config = dict(
    num_hidden_layers=14,
    hidden_size=256,
    n_experts=128,
    experts_per_token=8,
    d_expert=32,
    d_shared_expert=0,
    hidden_act='swiglu',
    moe_layers=[1, 3, 5, 7, 9, 11, 13],
    router_score='softmax',
    normalize_top_k=True,
    routed_scale=1.0,
    balance_loss=0.00411,
    balance_bias=False,
    init_std_router=0.023,
    lr_router=0.000754,
    vocab_size=18912,
    norm='layernorm',
    norm_eps=1e-06,
    tie_word_embeddings=False,
    optimizer='laprop',
    learning_rate=0.000947,
    beta1=0.9,
    beta2=0.95,
    max_grad_norm=2.0,
    batch_tokens=65536,
    max_seq_len=512,
    train_tokens=362500000,
    max_steps=5532,
    dataset='wikipedia_en',
)
Below are experts of layer 3 (counted from 0) of a mixture-of-experts language model. Rows are named gate (a neuron's input weights, with its number), up (a neuron's input weights, with its number), down (a neuron's output weights, with its number) and show model dimensions 96-127. Each number is 128 + 24 x the weight over its row's rms, rounded and kept within 0 to 255. Numbers have three digits each.
Before each expert's rows: a language model's description of what the expert responds to; "mostly gets" lists some tokens that are sent to it at least half of the time. This comes from a sample of Wikipedia text that the model never trained on.

# expert 7
It responds to: Word-final plural or noun-forming pieces such as -s, -ations, -ers, -ions, -ities, plus nouns like years, e.g. "Associations", "recommendations", "proposals".
mostly gets: " years", "ations", "ers", " area", "ions", " teams"
gate0:129096128112104110112149133111138131136098132129140121131189160144127133120135131110131100141133
up0:119159107138136106108155155151141125129117105106121193206157146139154123149122153110100116163148
down0:079068157065127143131142146086120137100099129080151139103119111140109136122185129125121124106121
gate1:152099158164146144157126103140090122116174148119112138120147079124146151133137092151134122131150
up1:114163093143088103132161141099138130106152129128181153147122155111121128135114151102083080131128
down1:157099163135089108142130095144117114134117112149125074093110130151137117119154078153151174124141

# expert 56
It responds to: Sentence-opening In and adjectives like several, other, best, inaugural; also the -A piece after al- in Arabic names (al-Ani).
mostly gets: " In", " several", " other", "-A", " large", " small"
gate0:104147152112151107190141114154110144121104104143102113128095132090163124138127138111099118114102
up0:115127154129159113134118095146083106127119135133099127143136113107161136153113119112094132086072
down0:106130090111091107142147141161101093149161131142162113118114161161130143119142143128128133156120
gate1:069163154122119150089114110156141147089109159147146188085143121139116132114121137120096137112167
up1:161093133124128120140135126085140125136134087147104128154120102107118137127163132117126114150079
down1:109149101126117104105156164130140125121126086139139160142136127128135107145161143138127169154139

# expert 17
It responds to: Hyphens inside compound names and words, list-item dashes at line start, and table pipes, plus signs and headline equals signs.
mostly gets: "-", "+", " sp", "_", "\\", "-s"
gate0:119138119172104121136106119168144124150142149092097169125102139125151065115090153082157089161107
up0:140102093110120152104173150111104115155165109133137122122103099110124173146122095157145122139142
down0:136136105139125132150110145139119164143152133127136089151137117132128082126103153166166123126134
gate1:110126134138131126116114121096130120134177156148137134151132174139160112168093103098148136158150
up1:164138132114087112103104139118129139073166108125153185142154142121136106148165134117132111097135
down1:103161106159115117164131139159120114103151134162130148127078105099123159134168131130111113138127

# expert 21
It responds to: Equals sign closing a person's title heading, occupation words like politician, and verbs like served in sports and political biographies.
mostly gets: " politician", " need", "app", " law", " basketball", " arm"
gate0:091128133137132149109141166138111156160124123106155133144104165171127120125131110142155134111093
up0:119140130165099138163151144090161130157146110161160115127122151093078092095155136133130090120121
down0:104118122152152155144127094132112118132168100116129146108087106126148108137137117146100090111148
gate1:164112136128131084168146155103136141090087092155056137108154133101141112126132122117141143119130
up1:156104143145143118143138156075123138093079120164077166104109108117149119146135169089162171098134
down1:099149133120118152106128114120108165113147107110148118123134129170140132133143133167129113140135

# expert 14
It responds to: Prepositions and auxiliaries after a verb or noun phrase (in, as, been, become, like), plus Greek-letter pieces in math (theta, delta).
mostly gets: " been", " ex", " become", "ta", " Animalia", " civil"
gate0:141101145168153150112131130114077166114137153130103110114146160104132131135138094143151141167108
up0:105105161083139131129140160092169212086089156128104109151157163095095139146124137130161137139139
down0:130159141149159127132148164100143150118136131116119162122090179104160120141161131101168086143120
gate1:114157120100130096132127116114111108137133117083153154106104106136106117128146109145127128119142
up1:091107133121125151143133131130147144142138098127126114153127170097138122094130116124105123180104
down1:128137136146127065114120117079129125130166129173141130121161123128140157131148098149157103136084

# expert 48
It responds to: Opening pieces of foreign names and word stems, such as Ul-san, Ur-r-utia, intellig-ent, Mon-arch-y, plus art, all, the.
mostly gets: " art", " Art", " Or", " All", " Arch", " main"
gate0:150143095146148086120116157089119116135098101161138125157141143132109175152168161118150105123098
up0:144107129136136131114124138105129143156089107129133081126145143122134179139164163127160086128096
down0:105116121112104122154134159137108131129111118112117133142133146111139110130101109141143143086123
gate1:130141161115125128099125121097129167107130130157121093159138163106137123156101163119124139116101
up1:080176120156140139102126105112088108129159178108103099141148122108179117130105121118131136118162
down1:099107141150116150073151120135132148145112175140140135165149127067143133132137182116108109121113

# expert 57
It responds to: Line-initial dashes in infobox fields like Born: and Preceded by, plus degree signs, month names, percentages and date ranges.
mostly gets: "°", " Preceded", "|---|---|---|", "Ch", "–present", " Nominated"
gate0:133144168115139160140157161122057148191100136146131141119105070170141133106113162119123083127133
up0:133121092098141102132113107142132077136128107131094152110155147074073120185128128117113100155139
down0:076143145145119149087197142105142114120114101091152099133114142093139105108145131145093117132148
gate1:106089164100086146158077103155127128093119111137132127112132131116176135116103144141154128136166
up1:123117135130170160118150130099128138150126135109156159091162131110103135119113113134122098118093
down1:095147134115128078122159135143150114131124106123184115103145134093196130131142098123127126142103

# expert 24
It responds to: Wikipedia heading equals signs and heading words, like ==History==, ===Friendlies===, == Biography, plus the line break after headings.
mostly gets: "==", "===", " ==", " ===", "====", "\""
gate0:136173099110070121165124113125079162085134128130151070162203148165107126117114125101161128151144
up0:136154146096128115106125145107141084146114187095107147136127099104070112105113135107099113138143
down0:122140157116106126143082127145129127136098159066065104130137111167112100114149131152157098161084
gate1:118096159171148151114122113153117157129128163132156121105157109118093133098129123153137142138133
up1:120109159142149122157101133145095175132091110148175092120174117091109115114157134176135156114140
down1:118126112148094101120118142137097121120131075128132116108108162120096100123115112112122105125125

# expert 36
It responds to: Table pipes in vote-percentage tables, words like people, among, term, and the weet in tweet or tweeted.
mostly gets: " people", " among", " Is", " term", " According", " Boy"
gate0:136104111095094172171104121140122129149170148084169130152167165135116127164106135100118099189106
up0:114137141145138117117163138157122140126115094149086088098115093131162125113199097144137119136160
down0:109086125135131159146109133113116143132131115110154126104132094115106127141123102149057132152136
gate1:136102134110132122127137115129152112105094138155110075117161121105108098121160114135124165100092
up1:143151141111105121124106132167147144137132088095132135131145146141125122101085127130144064156120
down1:114111091120102129133155133124146088114118131158120136163119143128125049159139164143101191118168

# expert 60
It responds to: Words inside military and state names and ordinals, such as United Kingdom, Royal, Civil, Liberal, 1st, 8th, 12th century.
mostly gets: " Liberal", " Civil", " military", " Royal", " Federal", " Roman"
gate0:120119127090102133105086110126150108093112152177139138124123135151121157143108150132099129136130
up0:111096156080115153095123125118158123109109109137183114134108119126092137100174098130117098121117
down0:146124133125145114151131102135114114125130144130107180104128136130158139172105131156126141115150
gate1:101143103146125124142165156137128110115133124125132134127116136147100102159108059144130140151146
up1:147114134109107119094104125113141150111119111121109134151116121100138146109124185148147117129099
down1:134170132136099091122127146129109138118121143129168062130118124157140164089158105133114159111154

# expert 12
It responds to: Pronouns and relative words such as it, which, its, there, who, that; also inner syllables of foreign names like Tsuruta.
mostly gets: " it", " which", " It", " its", " there", " There"
gate0:156151151140092106128114144128101125103119126128143168098089137116168155174121155098158116103103
up0:119109128124094114141157158147156151100079141124101092157108135111135148137114105161155131144128
down0:102127123096116117090107162115107160123112135111112177140129106120162178178143134129138143158096
gate1:141114126121126135146084098164131098116109139143106151119082115090120110128125130138117132072112
up1:178106119152141117157093128143119088126117129112097121127122107125119120116152108158130140107065
down1:153104147143153112156093107116135083147161138121139121127094170120086138150120114149141118117167

# expert 8
It responds to: Clause-opening words like that, which, who, when, then, plus table pipes and closing parentheses; strongest on a mid-word m piece (Ürümqi, Isthmus).
mostly gets: " that", " which", " where", " when", " then", "m"
gate4:100101113100097157146136098172122169105154115095108115131140145128144146136124109150154125121142
up4:161140148109152159104170096148134086151096116099137064146146154124116110111088098106119141110122
down4:124104166143088131151155127117108100132070092120149133133167119120122124162151134109097114091168
gate5:093127106137185138061119135138123105158162149134115190135099137130104115132119147117137146127119
up5:133132141092133160094085098123155122142164180103145173122090127164157138134072117104100164102110
down5:093059090088108101081125123113121158123148135125131152118144136085139133128131141143102090102122

# expert 6
It responds to: Mostly the preposition "of" (also to, in), as in because of, part of, Duke of; plus football position codes like FW and MF.
mostly gets: " of", " L", " USA", " MF", " FW", "%"
gate0:166117116108117100107125117140157152086108135158146147153118074160124145125098102126128117135157
up0:097163102111139122097115134148140109194121104121130122133082139110145142160148148142140122130117
down0:093166116148121158104151151147106150113152133073099129170133196093106107107075157098125099131096
gate1:136100153114169164132090071113116075092140136135114132142103119155121142152153049138132107127118
up1:110139074129097151126137146122126159160117123111117144179115115098116109128168190121086124152145
down1:125147152141117094125171115123114144157121124124159135133099120155143117136154131093140174124124

# expert 41
It responds to: Closing quote marks after song or work titles, and final words of proper names such as Street, Service, Kids, USA.
mostly gets: " Street", "ä", " USA", " Force", " James", " West"
gate0:150134152119134172142113136143120118115136150142147118039127138125135101140136148133113130094161
up0:086127111133128125068094121145088155107168123115142091146117139130123181122149134141120167160094
down0:136162149099168137117127110141133183099161148097161126102139130134144167126150133106146163091140
gate1:116140110122104107116110143106133133067148126186163119099117137098115113157158137136133114091121
up1:161088146127128135131119120129132115168129100151106154126158090125125082119123140111164157133116
down1:155149141090130124081114134148179113127109129155110097188121151097145107162165150106142134123147

# expert 5
It responds to: Mid-word letters and syllables in foreign or non-English names and words, especially Romance, Vietnamese, African, such as Ballé-y-ara, Câ-y, Onwuaj-u.
mostly gets: " en", " Ag", " bar", "ç", " Far", " Bar"
gate0:100126138123124162094135117186148133136136139160140134116119147102127149143103104132121111159143
up0:112152133156152136111141131153098153138110160144132182150143102122098181136125134111137115160113
down0:141149122113161105126158163122151125135119139162106118123120136137133103130151144124163164136159
gate1:127143121139116067137157158137099097161116113143135091124136116161117106120137119109151154137089
up1:126148101107141147098108153122151136090130121133147153125146147098113135145146155141108104128160
down1:123125108121148145118127134154114139146098125107105144108104130149146107098118148130120140107112

# expert 19
It responds to: The word "the", table pipes and semicolons in sports career and season writing, e.g. "undrafted in the 2002 NFL draft", "winning the".
mostly gets: " 0;", "-yard", " Position:", " touchdown", " player", " match"
gate0:145118143096138158128139123127080138135119129126103146089096130142112147111139094148117140117105
up0:168105097111102115121149102127121110130147184159178064151137110137137132129083129122114119161121
down0:139118147141096178146066157145122124149160103124133108101114102133120134124142095139103111114135
gate1:104126128157133174146095135106129138148124152150140167097133141157142154165182171124105094095121
up1:118135121074115104099153113154118103142164129099140077156121094107129137113122135138121128142098
down1:090158115152180156137127138118134141119095144188128149103130147109096147133142169113137142115143

# expert 53
It responds to: Syllables inside Arabic, Persian and Asian transliterated names, such as Kh-uras-an, Um-ay-yad, Al-, N-ats-uki.
mostly gets: " Bh", "ley", " States", " Raj", ":00", " Res"
gate0:074110102132156127087097096147125168100157153140124168134124141086088144125118133113136121133116
up0:054122156103169152104088093140135115129186178170100125138099089072133154097137123119102120106098
down0:142109167135106119133142148117193156090129128175136168131123128145174128151139113125141112129152
gate1:129164132100097073141118126118132137145163151144103146105167119123138114108148134130059158089153
up1:157132159136133146091141110159127148146070120157138101119112136182149147050167119167152112138100
down1:166133110131142110154131110161124125092138134132137128131084129098122141050160081126110149114131

# expert 2
It responds to: Word pieces inside non-English names and places (Scandinavian, German, Slavic), plus opening parentheses, backslashes and coordinate symbols, e.g. (da], ″N.
mostly gets: " (", " de", " un", " (S", "\\", "("
gate0:125113112107167136126162080169151125112154142145121095105155099134110116125160094139142113108120
up0:138084167134146148148055139125130172087127108164102171114113126169180155128137143138127133172140
down0:107160168103153139090100123129163127138128108110111153079111165149098160073113149109148073100085
gate1:102128114101139169101118119121118131150144167120143139096148115124132124086092112124117113129120
up1:153159121134128116149106124164119130112079103124083148184089118160133111090138147104107129130183
down1:113145142114180140082113143147179118148153159140153128102122137115078092132117145094177138144112

# expert 1
It responds to: Connectives and function words like and, was, near in census and locality prose and climate or data tables, e.g. "households, and families".
mostly gets: "°N", "°W", " near", " Total:", " approximately", " nature"
gate4:152090085169139095121176129132149094151155116150082180127097135129125155138101162098098162220131
up4:154102103150157134125154122128155077176152158134061148117085121128178135126112138102112159168131
down4:144122118123152150118140143148121096141142160157156112119123127078141105112122116167153115176151
gate5:142103156144183161142148104105116148175120139138114081120096089136105124120124152140158120109122
up5:130139128145109140142140094171110126117175126133140148123147114136159124072109153096110118114071
down5:099149160101148072097133123141131104119159089135141132141127127141100131115161138131124107122184

# expert 23
It responds to: Capital-letter acronym pieces such as EP, AN, MPV, plus short modifiers like a, first, second, other, and football positions MF, DF.
mostly gets: " other", " second", " m", " MF", " DF", " FW"
gate4:154170147146100139132101098087123144120090093120108141145129141145152118125134109138135132087123
up4:153153124095161131096104151138171096110112151084142198106149146145084117139119159125126183106104
down4:166148147154140121139115117132121063162164168130089118118109151084130058094123089127125100110120
gate5:141162152104160124120157112100137122158130168083142133100126151117075139167092131114150118119150
up5:128128157099160125134141125118144109127164141089147134081126167131121124093132119118140097147148
down5:133120147126144056106133108080128132148105115155126131105144130115113142110145138118120153091140

# expert 54
It responds to: The words such, including, included, well before as, plus military and shipwreck verbs like found-ered, fighting.
mostly gets: " such", " well", " including", " included", " include", " often"
gate0:148182116140125111148099115102111091125098114164127151097114142105102162133129130111189139093171
up0:114121122111125140118137178076116174161151104116102141109121139085129132122130137143150152147080
down0:127186129123160112097131092132109129121129151129166125107140162164094138155114092120155119133181
gate1:098079082107110121127102104113130149120118154125121105140094105110083140143121087151128103147148
up1:124167133128113090132184140191065104122129104166123128157169157108151096134135092165149147121100
down1:140159115078089121141133097145122141119120144144139123151155102141120129075089130139147154145127

# expert 47
It responds to: Mostly the word the after prepositions, plus suffix pieces such as -ed, -al, -aging completing words like wooded, charcoal.
mostly gets: " given", "-P", " Ay", " sometimes", " Mal", " above"
gate0:109103125130121118135134104133121160098120098155130130135149128131127093179135129105126074130130
up0:108082104133108143089105126118116108095135118172131149173137123113135138146106117110124129157131
down0:153129093111092123142126143154131148162130119144162131164099143182135089126148135142137136161152
gate1:109131130143141135133103074183139154164106152159132096139156070142141159147150128135118120168154
up1:116158113161154100144139160126147157078148103110160114140120154106115134097095156166137132161129
down1:174101173103145141121143131122150127123119147134156150115131124123129141130097089147133177095156

# expert 18
It responds to: Word-start or middle fragments of longer common words, such as sp, cl, inc-ur-red, inc-ent-ive, inhib-itor, that await a suffix.
mostly gets: " sp", "cl", " cr", " Qu", " Cont", "enc"
gate0:116127170134142162154082149113154111097135112118097119107104142138124135083168134163139117111120
up0:103145144168119138134097132143148111123180113151113122124104135147146129126113127151118141099133
down0:155151166136130122139137122113119146103114137112126095157146118136163118128113135133102096126160
gate1:143128120116165130128120137127122136142125149127177132135154123111061132106137150145149111119115
up1:129115123144112110115119089104126143131131120101195121091104101115118115142143127147147103134142
down1:111137153137116108123166156144123134149126104115131140136141148107126109150140137080163125126124

# expert 25
It responds to: Career-move verbs and nouns in sports and biography text, e.g. signed, sold, appointed, announced, plus season years in stats tables.
mostly gets: " Preceded", " appointed", " Succeeded", " announced", " moved", " Kingdom:"
gate0:112105094123127136104150101089146183137140129125144155156124136098095092166195113107097150116116
up0:103090146142163126116122106092158145106121137170144108136143157091100078139195116105120158100168
down0:126149166160095106111080162150082136120132100118112135141168122124123136127138121105160149184098
gate1:129135141127150118109124105128104118118151166112134136119122169143100130134108176132139152100131
up1:148106128178099119135126129152208123121102132113123140149154151112155148156158079121104134152118
down1:116138132106162116132077104130097145108097153131104107163113108145127113109100133116133126140124

# expert 45
It responds to: The and joining occupations in biography leads (journalist and politician), closing parentheses after life dates, and pronouns he, his, himself.
mostly gets: " Died:", "–18", "а", " (age", " currently", " moth"
gate0:149109120154120139157115148115179141161135089192111137116124139112123143107125143129139134083118
up0:080129144147107093139122164107114139134123149128158161122133141127120102098107134121130110092124
down0:125127143116116100140098142153119151125084114157159121116092125136109143125120110164164125089139
gate1:117138116116136109099119117137170137110092148132093144123146137125105111143150143132163163160098
up1:110141115114144152102125115110107125114098182133115134102143109137129141134167158109173155148101
down1:116156154116136159163121104135099151097106075121096107145099156161168130120129131148118086107134

# expert 37
It responds to: Line-initial list dashes, digit pieces and subscripts in data-heavy infoboxes, chemistry and gene tables, e.g. "- SMILES", "NP_001".
mostly gets: "_{", " 43", " 39", " 5,", " 17", " 26,"
gate0:125138107115136105121182124144117101139073132126081132140142152159169118093132084164076175123135
up0:143115142123102107124172139162135125140109095136091154153124146141156112065139061156077165154131
down0:150137153126110120103117139094127135145158136157144147099158146134167100099119142087111137117148
gate1:142072123114125145152085125149152156150123120147119112138112124160154122142188090108118122116141
up1:125159128138152143115120155130096109130137169099110186106122061111128131093144163128095128164163
down1:139151133160171106138117131175126123137132159130106154169170104100115085119101140177130122163133

# expert 31
It responds to: Equals signs in math formulas, plus closing parentheses, units, list field labels and line breaks in infobox-style lists, e.g. "Website:".
mostly gets: "′", " Genus:", " (0)", " =", " Nominated", "$"
gate0:117161134146103120105088143115102177104117096146141139080085124180115140086090138159132134077131
up0:123168124133114138105113138141095169113131095138119115107081145132139129139095134160112113109133
down0:147123094139104148110098182123083141117094120143075151131096121107130133140157109142112129154124
gate1:100119160155117091117103121125131145102111084097133105158145129114138142162108147098126042138131
up1:112142144097160106136105184095129132131087090138131144150137138129081121121139098132131110125112
down1:134107104121136159130132138121130125160134107151151145110088094135151143102123118168102161091136

# expert 55
It responds to: Common nouns or noun stems for objects, materials and places after articles, e.g. keyboard, wood, plant, platform, script, dockyard.
mostly gets: " Wood", " Heart", " plant", " Airport", " sound", " wood"
gate0:095112091125122135136192121108133139164128147138064077152138125120152100157112148148115119153140
up0:119128189101138176129140125100131147175082142100090131090164135118154081146120117175162104121143
down0:087126182112133112137072097154130152137107126120173149097150124146155118108149114114132135123133
gate1:098161113112142117156111069113136131113149153113132135131121133061105133151088160122120100142130
up1:151116107119104122118123137140130112117111082158147185132141136135148103096148089113093146142118
down1:101147075146146140089108147143092138104163147112158103151104170108085119134140159134099121112137

# expert 62
It responds to: Commas fused to word endings or standing alone at clause ends (him, place, monuments), usually followed by and, but, which.
mostly gets: "s,", "er,", "e,", "a,", "ing,", "i,"
gate0:124131143139161135127125146144128175145106153112116128111106172114059136144105163138169137109102
up0:138144128119146149130155191122107137142112166136125134080102122117093127146125156125133107136117
down0:113130156139145119127106091154137120101121095126138134149134101143151139131146110118152130090130
gate1:117164138154111110154138176145121140118131119121119161147177128114133149147131155138169096121151
up1:102113105124143148094118156100165160146126134114151160126139153073130167181094171104125143138133
down1:138142095161121109171134127138118116130138114155116166149165145102137125135122139139181116163156

# expert 0
It responds to: Multi-digit number tokens inside table cells and stat lists, usually after a pipe, such as 25, 123, 30 in scores or results.
mostly gets: " 25", " 30", "30", "33", "20", " 100"
gate0:121098114142145133138121131113110161157139111145164134134081134128114138118147167082132166142126
up0:156108169121104104138124139143124144146172129159117104122146126190117060112148115165122106165139
down0:108147129132143143117168120119128145102088094070132132142161112105142146172115066133100101108119
gate1:145145174159093162193104134112152147092128113150123152121094141111133122154144149157164107098072
up1:108104113125134084092137115179090094156134138092151110118144114135107124136081134135104158155131
down1:162118111157095134153128111114166142143161152186129105123144107155093086126137170147124114141114

# expert 30
It responds to: The verbs was and were and nouns in election and biography text, such as councillors were, Arizona House, votes, school.
mostly gets: " school", " children", " votes", " came", " students", " Mary"
gate0:164096134119145123143104135089139129144141135137093115091099111089120138174154131124125149134153
up0:112139150131096146119136094140125160091143130108151124148117113165153112045126132133129128122092
down0:140142111155143110127095175144122126127091126150166148156116145113107096102143181165107133106136
gate1:111164113121128145100155136124109121131134136112148147147110152117112112166121118126101116128147
up1:142113141155149129116128119102141143150127144121138125130115166096123145141113146118107146146141
down1:146151104129090160120109148106138135116175148146164107109087153136102115117143104125122160156120

# expert 27
It responds to: Empty table cells and pipes, conjunctions like but, although, however, and word endings like -ly in rely, certainly.
mostly gets: " but", " ===", " David", " author", " them", " instead"
gate4:088151113159158146115162163156148126104130124138114168141095115145139138151148135100101149142134
up4:174138142131157114129133119165144123179102141134156114128152111120126145149096144138128099129154
down4:166126144125151126139133117128169112173134139105128113133136106101177118145162135111085143121138
gate5:106107133184199110143178119127176158136138141132133119114108107110085114120150133133124108103116
up5:136112127130118138112108102110151118088125117110143125131157110097142151121130139137112151145109
down5:133126091142107176082169123119166155145151110094177135167146106140163141127118126131137114117104

# expert 50
It responds to: Values and pieces in infobox and taxonomy lists: coordinates (″E), UTC, FIPS, Animalia, -idae, -oda, list-entry years.
mostly gets: "idae", " Species:", " Animalia", " ITA", "Scientific", " Phylum:"
gate0:121090148118131164125116142119119115111142124141112131121158131128140133131126086102172145096154
up0:113143136154114163165165141121100145113133123147113066081133151116115105141143106112159149124126
down0:114094113118141104103147104119135179152166147130140115181182118110136113161100138120098146100180
gate1:081119131139125159147138136114126133115076116090102092145140124108095127099129122098133117147118
up1:103178142137116105127184176110101110119088116109141123153129125131124143124167112106130128139161
down1:103114138138114141112126168119097115080123103132153147100081114089144189090138122138132131132092

# expert 49
It responds to: Numbers in tennis and match scores such as "[10–5]", and single capital letters or fragments starting words, e.g. tr, sc, D.
mostly gets: "14", " Br", "-0", "–201", "–3", "10"
gate4:134058147087178136119109090140104117119149103160099083141127134159160120133115129108142137116131
up4:111138110121153146131094162110164152195149098138143118095119136167105133120099088115138151094110
down4:126160132131133120097137137103104161129105089095124127148094182168155103136092133091114143139110
gate5:150124111099080120140098140114111112106116108136154139151137163112108140134144138186122129120137
up5:147150107121077108117129121111152151120122100135161130137111159110127158155155143181183123121135
down5:136125111151097169117131093125137160132113090153143151118107153115161106108132151175123103155163

# expert 3
It responds to: Digits in sports stat tables, single capital initials, and words like after, had, two, they; also middle pieces of surnames like Coetzee.
mostly gets: " after", " they", " two", " had", " They", " V"
gate0:142130142133096148093138131128093124097122132132131121121147098112119148138163090153145177098138
up0:124128122143164134092119127128095148127172151092110154145114138162138111107127133109147122108139
down0:156103111165133108156107133110128149120144132083102145132155188120107106116125127091118104120135
gate1:125093128145103142088123094153135153169119147115151102131097129135135151103098131137106091130129
up1:144071098092136174120110095117145101153117137124128119134175149116141121109151128146114103146143
down1:115166136114146133109153138094140156109120101102112121093145117104166128126126121108127092098141

# expert 33
It responds to: Articles and possessives such as the, a, its, their after prepositions, plus adjectives like common, Western, similar before names or species.
mostly gets: " Green", " common", " right", " Western", " Eastern", " similar"
gate4:122146093133128046132171136106147143117110111118129109132121138133138150120118093151124118113126
up4:111091154097119132142098160174128145141154137153106125114129110107106115126142132123158105167126
down4:144127145133135110135145103173135129128101114146129117163125129129103116120103158156133098154141
gate5:136126108106142146110133100099132180096142129126133192101131135111115121121131158119156153133133
up5:127093126157122116154117132157110143091158135127121108145133165084133125092164156121190096134122
down5:149097112153153167114123119111169135149124156133126143096160130146162155141141137114132112113145

# expert 63
It responds to: Pipe separators between numeric table cells, line breaks, and clause-initial words like latter, rest, support, or character names.
mostly gets: " rest", " latter", " 6–3,", " hyd", " Sy", " support"
gate0:116122125098094144144156119131136190124162127110161103113138090142118137137155089135102096097183
up0:111144144124133142144167112128106143131166139128164102128137133121131127154153121156119085086149
down0:121131146107147182156124132132115142136143144133130124106157149146152147126108143088139117144130
gate1:096139159109143134123145129079130170091154107055132088141118133120166170131115100123139109103153
up1:174137103135116107130117112147106084127080137183143161123136113109106108140167103142115149137108
down1:111139077155138063124141141134153120107111117113141167169122099134107096130150126118129151116127

# expert 20
It responds to: Dashes in road-junction tables (SH 10 west – Walsenburg), empty table-cell spaces, and linking words such as to, via, near, through.
mostly gets: " ", " to", " via", " Ed", " near", " as"
gate4:152107119129149158135148121145138169113096145095134101132084148133086150070121089127123128142147
up4:128170108148086098134089124120116112143143136147118141105168125131161132139160144112149120142113
down4:087129127096131111135110142146141132146121113138150164133083078120155143095140104133136164168112
gate5:122073103117102143105161132105160127118101158157149111159106108148108151160139125139069105147155
up5:114094155125151166111131085136151175101110103134105151157136086113107172113127138130127132135128
down5:132124144146155138139095098144135072177153141139172118104148139109121097101110162123133116174093